Experts of a small language model: a variant of SOAP for the experts, 5385 steps.
Below are experts of layer 2 (counted from 0) of a mixture-of-experts language model. Rows are named gate (a neuron's input weights, with its number), up (a neuron's input weights, with its number) and show model dimensions 160-319. Each number is 500 + 50 x the weight over its row's rms, rounded and kept within 0 to 999. Numbers have three digits each.
Before each expert's rows: "mostly gets" lists some tokens that are sent to it at least half of the time. This comes from a sample of Wikipedia text that the model never trained on.

# expert 105
mostly gets: " of", " in", " for", " to", " C", " II"
gate0:490557444514489483410473521473495507444499462595513536481543597445481522545466547514493445473499475455427483514643570524495525456498459370510511510485551566529510572541469504482568562522562461513507385529488499555514456541489454538541459484433470462515583508483535494460493511580614511621510435517519472490503419496452567508453544500512617545435573541479568490610527523557530469540427394562478414393543362441482462428520571463476412458423520592521440486478481411495462463465541525
up0:477533540496572451483516500435510554529487464463499612516483481470471445550511508497426524560468461559485615499496452511413557516511530675510522534489470528393489500444608514490526489499528518618506386488432492449542549524549512527540582472491550555464535522456611535551517506438595506525534504548449396521524529480443486583508471430489455591449495526492499457502517483514535483500495455457545471589518523477495410446418505334548514472550642492496537568464529451591418518491500420
gate1:535476487548559480485514549500473455562492553558577524435415518443543452546506437524530501478524471495535514487542436461550546596574497531532541523545499520487526508530500484474573445526489521523494434558530550471532443431480450514441473503529618466489506526517493447438420444497521366467508450513520599519565530468454457548550473437563547494535495470576397439563478483562514482602500443410539479425558607582512504541500455522550370395418527476473502530582474456504486551441413535
up1:479571507564490498487472468454503432473446462411402464425487448419572510474574479587461566585565520614496539515533503539525559551519561575525506418420598447579451520477578550503510517462544538524530432440598402418556513471534566472517468469411494560487456508412530475601565567549518426397536483522505535406501475470505462435527523485498565594508409467391518394570550431465503501484458449495515443534444519536547513569545432571490415563518574484535590533456519455566503443446468504
gate2:485490396520390460495409557407555489472557498515486476505498596482470436435416510573447510489553376596530463437549454598461446514507343490461540446561451519581519489500441485447444516555516495497533482374477404583464459460528455568464569486415541572522458415478553449402456492547584571518511570496444531502535565562516475524502530554574455508502553453434437497517499520517521493459489432536523546462581490469540457524504526485575476433449587551523501474560527440510378470535464508
up2:512529525594471397499467453544534476507479497454411600457478492535548590510455495533501532537514510399535538527549455474446524547575513490491515470561498549494507489432529453551494523498533623532471480405528458505453513528503523436494522500429504392511423504490443571495498469474425468457470580481570470467530527528493608421449472509437458427584536546454402597513477520542472469508498520514510508555420483500473568484396533497474479416576500552537462606511403480368547474593446489

# expert 84
mostly gets: " the", " a", " that", " The", "The", " an"
gate0:490546471475434452561567438547498523510570510525455556383529497454534519534450497510493562524537561497539585592483524527492393512458517390429505468490486490508431410499466439569551514538572344546512525494473501436448523472551519471552473423581519511510554490432445560423475436502518449490471426565495464564542491541509583532471533503542534567533476539545389452505453505514543502557528482578569537507521581437450479553560432630516480394511593488577425511471527442407523534547436512
up0:538457485469562466527516494551595419518448446537507549518578536546445448518524510498465501436534526594458512536361527456549542583484496474463563422436495372548466521570580455499481555485480576583552562438423534509504578516458473585534589595462532530522487475523525455576469533472514488513513450607562431576434434575482529541524557512592585459512454452520506498434527411497522422463493531451414599468522452478490533483501502586454540455467426479490493483508554588540497577564497450
gate1:495515482463522498637498460347484376418539426471433467529643622457427522432586500490535424469446601535527507594477504461523564506501478503487550531516503540503567548522560488563536531597516482429515459521562559531473512489654479521521516512503496484508464547506542532443459522522571422516529537570518486503434463546511417539494490566385503573524467540478499445446543477493428500519623481526469519443484456517542411527445498541506602445551450508483539433550551550452520501566489466
up1:550524500531530547555476489581470506413477521390477594424466506546501486464566521498483509443408585501549483531466600576543537429441521602450419522558481481535538526461519518530474451472522531537515536557372545580506462512509397523487503493451441502485458527458527532447440432478571476476478513593481527479550551531518469461485549542570471452555513491517472494468463466484558476493511560556596467573383576506476444478594495515472470542579515527607467429593485466494494474403394435
gate2:461607466495544483443447526504582450555449493532520485487469557530515499591465482428510499580476598502492520480508502495516568493575449427379407460450545385486450542563482525450525537590482547441511487533575518481470495482532477481447542492460438523494520503449432456481482377450485418409548516492467401457546511504489520516432543406563548524534497468459400520485395491480496450465439473454460489521534489439510548494579437597529508456460491531499558445477511466465480442535467511
up2:460412496481614561475576481520520413484494486581560412498429474585459529585584443546556448464479564612546386489480555575501482477502481467444520485470525502497577521478381574464509536472411581503470544566569539499535537524440534460549549542510430534479434498541522588575505481460581487456458531548583496417514529438539512505523567539515523432543584520514488426494552417549493484508555661464482529513490529591577496530473558506445507519528479538500448500497522511458466556588494530

# expert 83
mostly gets: " Le", " MPC", " Ant", " Sel", " Pos", " Genus"
gate0:395480482480453534656448533487439436474548487525504542424485530586500560547481446473476498498493546559461428444390509492627544450473533586561561470514527543548509498402463505451481501521384536415599464569482398450503544546517528608431573487497527538502501430440499528562527497516581476397464486523418510506531490432518600523459516551436530508431563594447431550564485404519491505442527571538449524502500457477557441482530575513502532544549494545445404546480511564497422377619504489
up0:554608453564411511541445437454533472545559426499534462488531527424504502489415473447547534463440464513503482503519502490514462529502515451535449545489455437509505421508586490452551419452530523566549408682422525496455564471533480504599450455598496430426514492535505478569494541493513573492488524488469538558445558480374480473602378475567467456481561529569516466604529539545482530530469433526471517445488522484527667550501515457596507413589543551551561521527479562535540512514464517
gate1:413474535522477543478474479401483496500478500488533539502522495424446485546505546565515532446500474489450446530460475514504497475497549529438514466588479546477549561537498532522496633500466441503487439570467420516623578329595506459511505469456556568559449455523409556475594426521430495452505582485526622566462491490506555604413445433474561502518469488586456595519588542440482467526394437409559434487460486546491441508504456434593521527477359513420490441477541495619473446539522515
up1:394597479493375543482454452442468518538433451467471530476457502492445482499469529466538398483466484544457529499395436473567606520591466506496544533493511497427459468460493561508522526433533489571494490560501547473498440518448484454592560509577483545457421562534599411549580485517436516468519485488521519481506492547482514493517494423466492474582485539446435495500460385423520432592429542654591562471502600465428501564440464436528515503526579527496511547600508550574479569502439510
gate2:516485516492425536497432510490410442517458410535544454440525550491535404527480450568480430569516513527422561531405481596445420434565480581448538513536582514558489430479433493502609476469521443535563451431544509533502554464460431490505546545395480510546545435507468527486376569530528526499477469555496457623491539465514511443438546440530435505463514515569478587560536398543488506582504425504455515461589500441508437532501470552537552590491490465484440444546487461569494460465509510
up2:554439607500526472494580453548463542542446518464515579480515474481455453529440460531558541446507509509466391412491386489506418473450499433540462551439553443562531487521586553494448477557530552414565579583485501468453505467510453487549553477567417424478325500468551459453542480534451443516507461503466502576527461491447561482513564521423502544546492516588459490392522512500481439449529501489480438532542468476625491508490541436550571538518369521501525509512541449548561492463552428

# expert 0
mostly gets: " a", " an", " his", " her", " its", " one"
gate0:462507530464480439504542548587450422539461496479550506466449475622507514474488471543542446503522522396560470462508526432468624527482470542501504438491556487478431484358516504553615479466563541408522501605508553464528492459535447573477482496505470544470463478569493532559532418589472540421489534512517509491445582529541584424586488549590517567529467535573417470477540470547513456486544590404540502530563510487571450521494459563426418457508583498476435559581529523538451514550406590
up0:467494482515566549566577527454568461415543548519487483517412481534514451541381476557407497515566482500521473518514515545479525486466404470489486433561488391460474478524555491445607584552480536431613511533510471504498574542476449541501485544555536456460531554516498505542460557533563521533532495599529529538574592488542461504546533481538493366558527561559460442483496534501637442568471486443460563537504499515528462482501536528586461420539453535508551413485568520477556455558515481
gate1:429466384584567518524489519500531462546518550499518428498529489585504467448494562432574473432526625584517492552562502580538572488627557470515420505529566465510596471468518458416540467386386454478545553526427485480495489447562471449551531519514514494439502543546579534574512477431501577496550553514539502532560466493473495506501442591535551447465456539563494450598479429508556543460384601497480500599491472460574504525503465540531530435466537508505525519504595517525453478531414450
up1:522525479505528432510529537577485451533503491530569470420551550462530552501484555485527472404474491457491549448514459543477485550512525559449533473503564422518418443446445490586437460432561532533387484469478484436350463531582536521450545453486454561482435503514470514483510481541510497490490448489454442515533437485459496507624550520590461519497462525494468501532469380470460558365572537517464549450472522484603541491516545458443517556549387555424482507478598479543436444548424485
gate2:489559584492430500606563499544571557389479464378451540545497460447400483507496500519529529559482499502505450439492529480485548623504565511544532526503536468427550517499451539518391392540555526487497526533512457446481553465557470537427476444612470427491465489495609489545547468524549451482607583512469487428387449531497474540491444531522596525459557534550445524547509572462583437450490509536510486509506548533516533594416533586522545484526564481482526444512463474479416546642414497
up2:401485517506506510510559516466491578465513470544553416594496572552574495440572416512536496475552609640498575528514510559477484523581527468513545585577558514515536464513499535462505492573501431556570558478485581483490505517489444420472470476513411497425509474546442520447484439461500497579483455501549529555527468603491527512558543507507366413409602439591513549492535539436565499499477530461566469369448609471556550437542478423518496470568480606432546516453490497508442534517426567

# expert 74
mostly gets: "ci", "mi", "si", "gu", "sa", "du"
gate0:510504499571469451583482542457503513500523572574493391497378505507453480482454456490517500627521513485407489437558502528517501560483482494476561450550529439485526468541510515512523441487474482485480463530480492497593464569477420504470565567557535464481440555498545459454443549389433567424485584569457462544450532510445495539439485501539495507441638423511365460544442505555535525464534536553498483435617517487503567519522499424492470458451542539552458541420490467464562388467578530
up0:530446440440521497571448531462495400451482414583362558533524525479515450562443560535474603476481510538503475485565502396492517555437527489485492559469449501476544508471551484486616506439470550520508559530478407566522507511505475561439507473604543544469509455513539512394446502461511513535469535522515587565537439603478417516456458506548423527448393405447560599522511488495458384457516522489509568481577579516520459501525472507523449495391512446424455412575549552502547457505448438
gate1:486466473473569437475550535535550473484506548508541416511429548586458567615467528524574520591501556544482480470515518537515517511459483599574533480499533550443524542553492518544393516517565514477538467480506530497520500504560530496528478553419557569542488545591544483402456443457476522511430511508455527450546585593535499537488489439500456539619532486520494529508497504510470548567502501429431500479528418444511552518552473514465512573457571432532509512455536516683530524499435452
up1:496450438376470444494529493464487455529534542559529469480437549529508393550426568570468503537457466474489450469560487542409496567517536472505497518564530463583466459588524571492524524495421439526488551600546524503546459511453429587531535532557482507551418499535521506588543449452517401525484483459488536456484419470507388433502557576483557550452546367440542530497527510538500521522516452518497544480507430436536487562491461498493512506490487430467506508470445457507555506478480471
gate2:488511448431571483403465514450471461456513546494434389478522577504541521519417488386538432506471555432519451391501491524487495499591525521521521469496460427420499485495494580483525571467498568464483480471459541425562511592477439532496521496520557478533476587511556472398453418487516545429509584449523525498491473532437432551434507485482421380498500578460608453551517521528507465518452543423384458511549461547516539640610583491470540448502485501464542498495485515443551458478527508
up2:568453472460584480540556510515464546488500514444619526499515536572554436539494504477433509550541632556575481515491540451522543489465469422514528570486509483450453458522563488621540417461475426598506530409412458555463535478513454602549500520537507469619562418499445407473468527473476487464560481403465429519508522482527519563546385554583482494416456521485493494452483510534457475505514422472517560504449431537549491495571448554536540630542532471490466476512442507500479521462481444

# expert 65
mostly gets: " the", " a", " The", "The", " an", " that"
gate0:566478442512529480481602465504554517451466527453460483567543623518524484553472499489507491469474580453561445586484494515572494509472474533433511529522516506493475476560574527474456604545598447476444393488512449515558563520541522517606359536533558422406540496574477503450565424528436519392522462417446481459425598491485487556484554548411478511462415453464510507536458471503547494549525409522537533492447384559562554529511547490492546433580428559463556435547543565639509538436447490
up0:456554509525510390464432532406475438502498436490501396446525460478451496604467547564450423502536545428452473439508424386429602512500483476526481505493593497479447517520516530422493542544529443467520524425564530433503424516465505496507609504469544434571517485465549414506469579548460515506543562468462429562461509480468415507506564459505587475552538488416511417428627514547470457551473420552469578522396408489461506469534597560475449523512566487556411602500430439467490483502525498
gate1:451552480494599495550549466432577533493442551483504484462493536553521490508433527522512573464493590445534509620580583507537568470533527552519451402474500435455442424522420512440536586544485481489558455394467567496561470469519437412568523572556506486496463452523453471493564554513536563412524521524433440500434485500514503509512563539555518536478429473459467497620528596419576467498441481537467490445465488568422476432534500522500425428544477536490515529504598490497430507383465587
up1:551527484462496600543457527530555491466587556482532498538549578532427574523529535592477511516467515575410492485479406442490531482610480538497544545561499621512443497419413434442482459558430486550450522528521473471527521428502510460469463510475609581431435482447515523512499425457553581487497487456538518488512458499514464534384605523469549550579455410550515463475428466446457499509484570537530586515453491461597454391507474559560527452440575385467516456556487469501514498458471584
gate2:426502400558481505456526450450478516504398551468496500479553578499483543484565537550561511519450652492425426482511485471557440456515470519526433466596548533518511476485497544518426516449462445448507555515551482474439381484514505598502492502556531525533509568498443545529382557480670394599470414498493489503504537386537512567538528452516463474395526439468501521543570582528428591467518543589487401550392480470498448576471578455540516551516441457523547486543589466467551477513474482
up2:440594487537600400500487541490542466410486627424478536572438480473537528543569452487510458480487467460464531548547495531556451529541402538566460461549368498477481467362448537502427487590527479437532581447544551556531488517543534445476495470544493460519468433500404491475456479527495532532533536512604470521542479554498503509460532498556494473530462590507503513498454485484544580485496559516500558478598522551524546563531532481482452459484518547589440448435525499432458474421522558

# expert 98
mostly gets: " club", " song", " company", " player", " government", " film"
gate0:509427500422533437445493546581557437615467441532439508570482430487510603491576430522517472469533503465553486486515455466500541468578453552573583519468371516475469479584507488484540473593496427463536498484483529562405403529438455450568494552444504535523493442544504461468545531484542373420506483412466549518514525511549482453581520478495619452491538543574447558527469555608533520498500506565432425463514551509539470489565473589487499514416470518363550515462471402447483524532518463
up0:538443540644473503479483502430524517458492524575653498496507478543499584547589521539512469608519535509409502496440445463554417526546526601503459478559486436459432526466591559515494460402523545486475539545558468463470467462509510407545444459437493444481464481435459479534414482494482520532540599445472568485470561511538497468462594552457561560490507593425537484535486465577478539551558507458543465635555454528542446486527408480535463477578497557467520589493464528518448513473467532
gate1:460479444478528533529488502496521400603485458414433505618478635468528470527566507420467489422570426489431557548501561522509495435464526439490428572515503533476536553598476491495536507536516488475588488522577531554575484483527476449522453568485479520524388461543557528378523533501528421533536447425397475508471452484548455521400427519537432493539443451430504482474450528550535523503565530557489523469571544456546421579542538489556490591493466520528462517439501481587495370490504452
up1:514546467520565430507469417503522471492422476497531390429488510465594497534494531573530445552525412557500458478514549533461456544493510547550518472444540511554501538463552532457534439457416517514568497473469537416551519516507473397529532532502465517549467540509576554360634577466467411588490517475435508468450531469488483553541462380497446486395484537462525504422422493456505560541600534463566512487543477523569518514496555593586549502465499511504533531591519463589526501429460500
gate2:502572448527554436468540571394537519519557538510636483478469421487503546479411433552468602472459513465522523585610504505496551474497525493492400547461438505420587554450534460486469527503455471474475537520498511464485498521467546512352594493502515526431513464539531441452409418455555464574574383494486444451545491511511452482469500509499463511536508504501509412454467503561444408518577465455479558607520611512468459499488516503600518511555537541481586493519504526507534381488607435
up2:576545473464580550514525501525478441532480479499520460552508512434460453495640508555545458527612491540481541459480400541510401497449477558519417503541440474582516479582472471498420492492558511477554543540511384553429533489495478422593535544524493590528469417507495581460453582588460444525444593580464532587519532449454492562606528465502433463460463518531486588529495453468470527447581526531579479419415375541488511584497533478505521515428526468559540576473532462530515546555497517

# expert 94
mostly gets: "di", "qu", "du", "gu", "bi", " Mi"
gate0:473499501504472604500528526501522417519482472577492543500520552409480407419460449529494508532530509507497506569521479557435556490481524561519488522483540410441426601569503421554570414522452407547523553512472424471537512499445454523451516514432536481451484520543469558543534500446431570560425480488383473501477400492463492450472532514483492427448504495436351482387458525486568483475500545549391395471498450458489539579525479506577566393509443370476535625514571457408513473470409534
up0:540561487548492529456568541637528513489478405508455482466491511552521523481471456439548494480489525612521516518474447565537437544480577532516577457524603551504520527474418447550513514545444490566526558388485525557433551402491513459499597414523469612503572420494492562437429409399425495478570432459547431408491585483474483507523564470412454482447459488573479455493435484458509458466470555469492518514535554521568488511454594549420462542532509618453527539527433599481541552486471478
gate1:512481452500495508477447512478554492596509436521430469509465524493494451397489421464524485544480561508601494605476436554539496592554599552526537504504447546398555541484536508489496444564484526511538498535496442527497508480451532551518643467488491542461529458459517399550505543495458458548568490457532462494409409418426494540508527536490556450516554473464408509603506598492386484506511539419385450541485461481559509467529445568570369454527436466513485505436560472482447484386525522
up1:543486496531362390507469458623481546460530508463503457464423533476440547427558458479486492395447569537505516536555568589495462530496408466507449486483402502533512512437500517477548381516580470552517502500469470592483469507542425523378585531532421554445559500563436534488455567492532511361409549561515394417613526587504464492543489539579502567485429499502584403513520450588530451462531561558489445503514612509428463444585475527456576523556500525431545475500552544522573548501492458
gate2:421496434525490560482524524491521549489537516538451534472553599598451500513556486503535503470473584562423456402547557522531474404423544547501530540493469402566502559529556478603452471485438544444496435411496428509549477427502492535523521522555538482408475500578486461495478449520491406551490478585470511506552517528479554542500558487507482484447460516555537415475468587466442500455520517442530529453475556510474531477552462558490490422515475510360391530566466533544466408474544518
up2:510415428496445493494580485510483568510483519511464511463476482514548406545442528514552525500520440454466420462498499471603488439433417470532525487491454465540497529539524507567503494495555528402538483415473530542472543607526506459409554480509555392515534479522580563541445543435578539505558392435447457526490621481442469391461502439460585502462458559375365519524488386494547504531523428620495428515521565412509491541498504553512583462434552505481551477466609484462599517537516514

# expert 96
mostly gets: " University", " W", "ern", " football", " Award", "van"
gate0:411550456557626512562481476465544544551583530486375424499581422380450483571564481482491460454539590663401383519505490532386494462575496467472517482520491512532500581529513463491463516505539486496453556560407430513460543474523487411502409534510573511520527557543461504492434560542453516464543488459470499574517548491516490544501510544496446453475541532455521496531528500495515491432438566457582527479517481504449411455481496587509469495538454512413442527421494463426404554478485539
up0:539459509557479573579501487490475519480536468504448553559553492347513558443509505410473523515507474592523471496462510556487489482415510465422595535553556441450536564486498420523544542505480411517500509594435618451520478531504471473498467498532453412460463521483472562577559506524463434417557452461574430483500532527481550515480651599605538480544487514505545506530513511560538548486560564490474542571416450535433544514480392513426490538418520506570475553437573468458467477432483545
gate1:469490430481435439451503510467472443424449481500490475540493520542437493380508500485461433532514421600495451560553535519517474406401495490446505594491496521415560432537514512432491616517527466434449430468503457461512463439558537414528485412410542420509549496512577393540474533532517481424471495358500553530461403540531464530492466536461472523486499567473410496456560527584504537479500645460576566503450464528575464484508468594483476462578454454491564449398566544400515462432531503
up1:504514538402531500497569454500575486481521405413431499521482476486493503452478531436505510464512488496431420518493425575466492563512483369456509559489563522537480489547443510511422478572459607494455483555456461477505428488547477559454547497527481581536536431461450452519613555359465604551537462446520424462428521511480458572473455514427547483575503527472459474411468436539585527568483533439477519510475469576559552500448449487492459424375397509508604480506484592489468492485461394
gate2:409547532516608513385407589523566511501531522495569455559575539437503482578493481465458515516474473543493486441576551557547485472633520514457570508462494468487419511472529438488520517519481476398413498440476499442511450509432560544504532488480514487408460464564499475570514547428536523470539461600439492446602539469574518474482492532522409409526612469487422525454523491519490479440525512505527454463472461526456527508512516545500541434497562533464576549471537441532445463491438487
up2:535551518549412462475489467448438643468544586461503534442443484587468479474485482514587482493451424620530458400510481429513546524425429427572506472524454453375406545482575506496422555448579538502531451503493504560507516412515476417429501410484492442549477491537547527463507474529594479593518543504513562475473416484499480458502520531483487463475541515537473547438494433478523450469480547507488437506579629403473485520511705555504524439438571471476487461558536513455516554477523550

# expert 2
mostly gets: " |", " South", " Am", " MPC", " California", " ca"
gate0:546531519476540478503551558512429488586488530573559520522626461480403537515507438520641466525491457547521452470470474524493420525455498598530645426513532490608537459536507503504481389570489537519605481480444475544401464521459464507518529453526461520525531530547452524452559482438476482571528468438468567466508483546495436498478509502478460479405507626446414615481511475574510509510507468406492486584489482495475500542521464573556460570593488533522589410458548532502516573515525510
up0:399501518590419467498569540438542487571595501559495489515537507541493557527396547552591521540514637507427482528529474458466553648555433468518475470497576532525402534523513463536539442517448446453557405555479476454518511603566558539469517376494540487486546512543528548576462523506620526553538516464452454480465515464592521533490524502491468430447454448464546472504491497447504449597476471502521480419488522527479533571562472539442501470606557520566528516490478464519529521514563513
gate1:541430574423517558572457434428510487549525493520394515470496401515433552511505475451507523464570466512549451463476442416486520617455458481575492501524585466461487448458435379520578520517451492556577442475523430405496509508503463463503523549581512550529456471548457428547520469584488398487551481503485486496497422494458588579450459481505455536513525567490472581557451529527527512551461417488479464507463508578474494411615461541550480485490571508490581489480576522630495450541492643
up1:454463480520416571474526446481477447570547347416618589400489415426504519593547505447506500440467484496440567455481357538518544417464515547535440521533458512427554478486498562531537489517609511551469528457482539493505402515509478458472501436518493448511492429489427462523466587533569438551472512520484545457532507520450530519472553452447482471470552562524359532456425567495491544461557440572442517463662426514528527496593473501436425557482370508477499511529512513407479471578504464
gate2:545407489477560506453493552498560546439547437483507438519492495532478471564554524505514446384455466543615446505487490438578459443464565549483557526470479567548561411451531474494431465453492486463487425501479470494581519430524525504561519603500471535559427531528496481523472444566510457518533472507463516510553519477428440577447391517523540403596493535482486464538477517572545497500503505430462608436383523506565601572521494574523499597539518531507511580468520513443508570548410365
up2:564496436550520570505556428503514512552510467594507582499523485485525358489500434474548568460454527480430480491442469576546540487517556497478558523497528554424482435367496487606520464510426437457504491519576619528505513482421454540535516542416426558485438581557564467492543592552499469493508517436529400457446517510496555498488522496524590408629462524465432496433472490516566477541483526516481492442480418464525505479502545593567472511491464505450398581513453480508424539558329516

# expert 35
mostly gets: " as", "19", "18", "10", "00", " War"
gate0:557472477529510478500540499489522468447499607538535577496434533564481535530474431529520462455461453487427543541500455425465537546564464484555454546621484434506600486552456426560533504544433470452475536549492449510496563534483540553589567509479453556464477519494440554618526482552618439443509546506451495437548595562444529458484599476524457479438471466555443417514563481604602390500455527485437496427602448486501460451461507549590486500519480515501480504567460508515594373516501484
up0:570491535439493444611549527424510505566526496451532558511544489549514469426446496431500437452488579461563484556594533535529545508423538554511488485519478452430512526490453446515546482482506421518546525502528413537439473492543496414549459536446483459485489439559536527520560550533537501456617523391477438398490380468618553459536569486529488510549421492451432495456538537461555560513528463520438509571529514558520462524460466485551489480563480531530404538504547565514524483383470557
gate1:529488486515542500506459531437401416474461455438545459464464381489564562553484485434503413540556555524460504537504500575563597501577479512578621462552476484493446484513431597518467537520477537471492554545458450509508571521538525616473527579594482501517455485564544521497462563532488486616475473486484537466459543446465543499542550580455540575494494658509468524520541476569548394575395481532452460514566433461515566536519464430566465481572522546498541443493455487513366475444419442
up1:509562581453442494498511480570483419560546467484529378442502444412581572449414424523407514539573421577467498450460419498465350473476481474535458495544473501492499463462503499454459371489451534546543467535469510418542520489507518563552563516500529553471451484569411524541590549453549522527455447581456480511460503460550468513492535484451460530445477445447569547562595467439426460519512526494551531460500452422651508541547473421396468598488405480532485542482506381459528502558548447
gate2:506527505516523459492461520518522473494477446468584461579553593518500521603488527456533453547453469468592443470446508504538469443511470459531498494498497441531490472449560552533520539496420559530484552432538421456547450554491570483518634457571584475522452502481506534480572505512429508516444456550423528543538562559521529514529536409386512512481498555568442463463505475578554453474578539625546501514520373515504484483516538551510527541449487432443511492518496613528421446539403497
up2:571509525492482466476477554433545479549510519557430441473458531559521483620538482561378517500390495360531442512528506550525547512615529505474563440415444507603516439473555548507520501563500527493483470435529434464513534482435434503442536430631565543480442432496456509539408520574521442404513478477487507497538461467534467464523561470529483511438483543499482518468494541479532501437530512502462509416527519487433525512485524466480580590539433438477507486514470540531431494482511555

# expert 70
mostly gets: " Ad", " Am", " President", " Har", " Mac", " later"
gate0:516477464476563517435441515475468444503478492467470462528521550511598518479556405475547578405467452534525376490473530479510440450519547624518537525473420480578525471560444527495491472485458453515500503515457525460573528433468456461586521534545623455501493582576496536426522388441466523480472421454570495449392474543490474478547584508627459464431491435522526494485517540578421519449612573488544581471413515560518531458518580502467514484447443457473492566573486515482476474527441502
up0:510522398487532470486497537511507542557482499519463492453464604501519402473538492458463561569539487466571491530461463308446513428470483557576531562512567476390468499483519477493498488503382429526465521414548563489505479552475406503531478472441428512527457480498548516480422536467520378457551552574556498487406558534468502440461490471575556522625490561473503538470531488489449357497486416493464526486501474573392487440437511542523438572553532629410494518481513428491484462493495459
gate1:463463503446581488536525597449456529429494434500537523507550470399558506495434476530460500460534452447518515475488611447578542529482519530434474556497513469435599496525546538460554468443495453509507451506440484422510431512594478502502496550383414474487590559501418431505454502474533462441460422530587446584541520504488581472431463358560587529482508524450504514464592549474535503472558513423477499537485436478493519573531477584475506489487452499560525485505614505601465431504488593
up1:394387446565561434405536504486555464465412490493468544559529449490532424459481488525509429557545516518498568544495493577502443503507462478453481541579515459524476431577484430529454465533551500535510464459476509460510459514564469507493517574474395539428602571471446555488438418498465492565517437491473486394531488506585480470550422529442595604462570549508526480517412509453458456463549460482651520485488489470489526531528560513459536485570524494510545417493447492449448515536516518
gate2:471442557508516510440507486466483464530495506514398499375445528518435502570488587441485523518640536500506451573482438433507491490478477575396437537544527502550479577479457443429509548607509500557433415485499517473591494580536489584460579527498467493535549505473544578481603511516472483502473492458535473488526504490533567585429551467614520486419543519521558478543452457515533591508524510477422504547534402554499457584497425511479528467421503515373442416521480575460439446482483479
up2:528548435548582480586536436525503531423474553563405504490568426407499529445542540462538486469456439524469480533464502468414487439399414500353579547446467502541537489489437482549568517599590552499453447409426513506423502508469485444491472500515463572501564566565563467525436586479554487498456493480549517468572536510572497546465512539510552483436437484555534491473596455506529545498476460525497500509492447477513495497496509519453469394487453477563567491457461460529501484466473458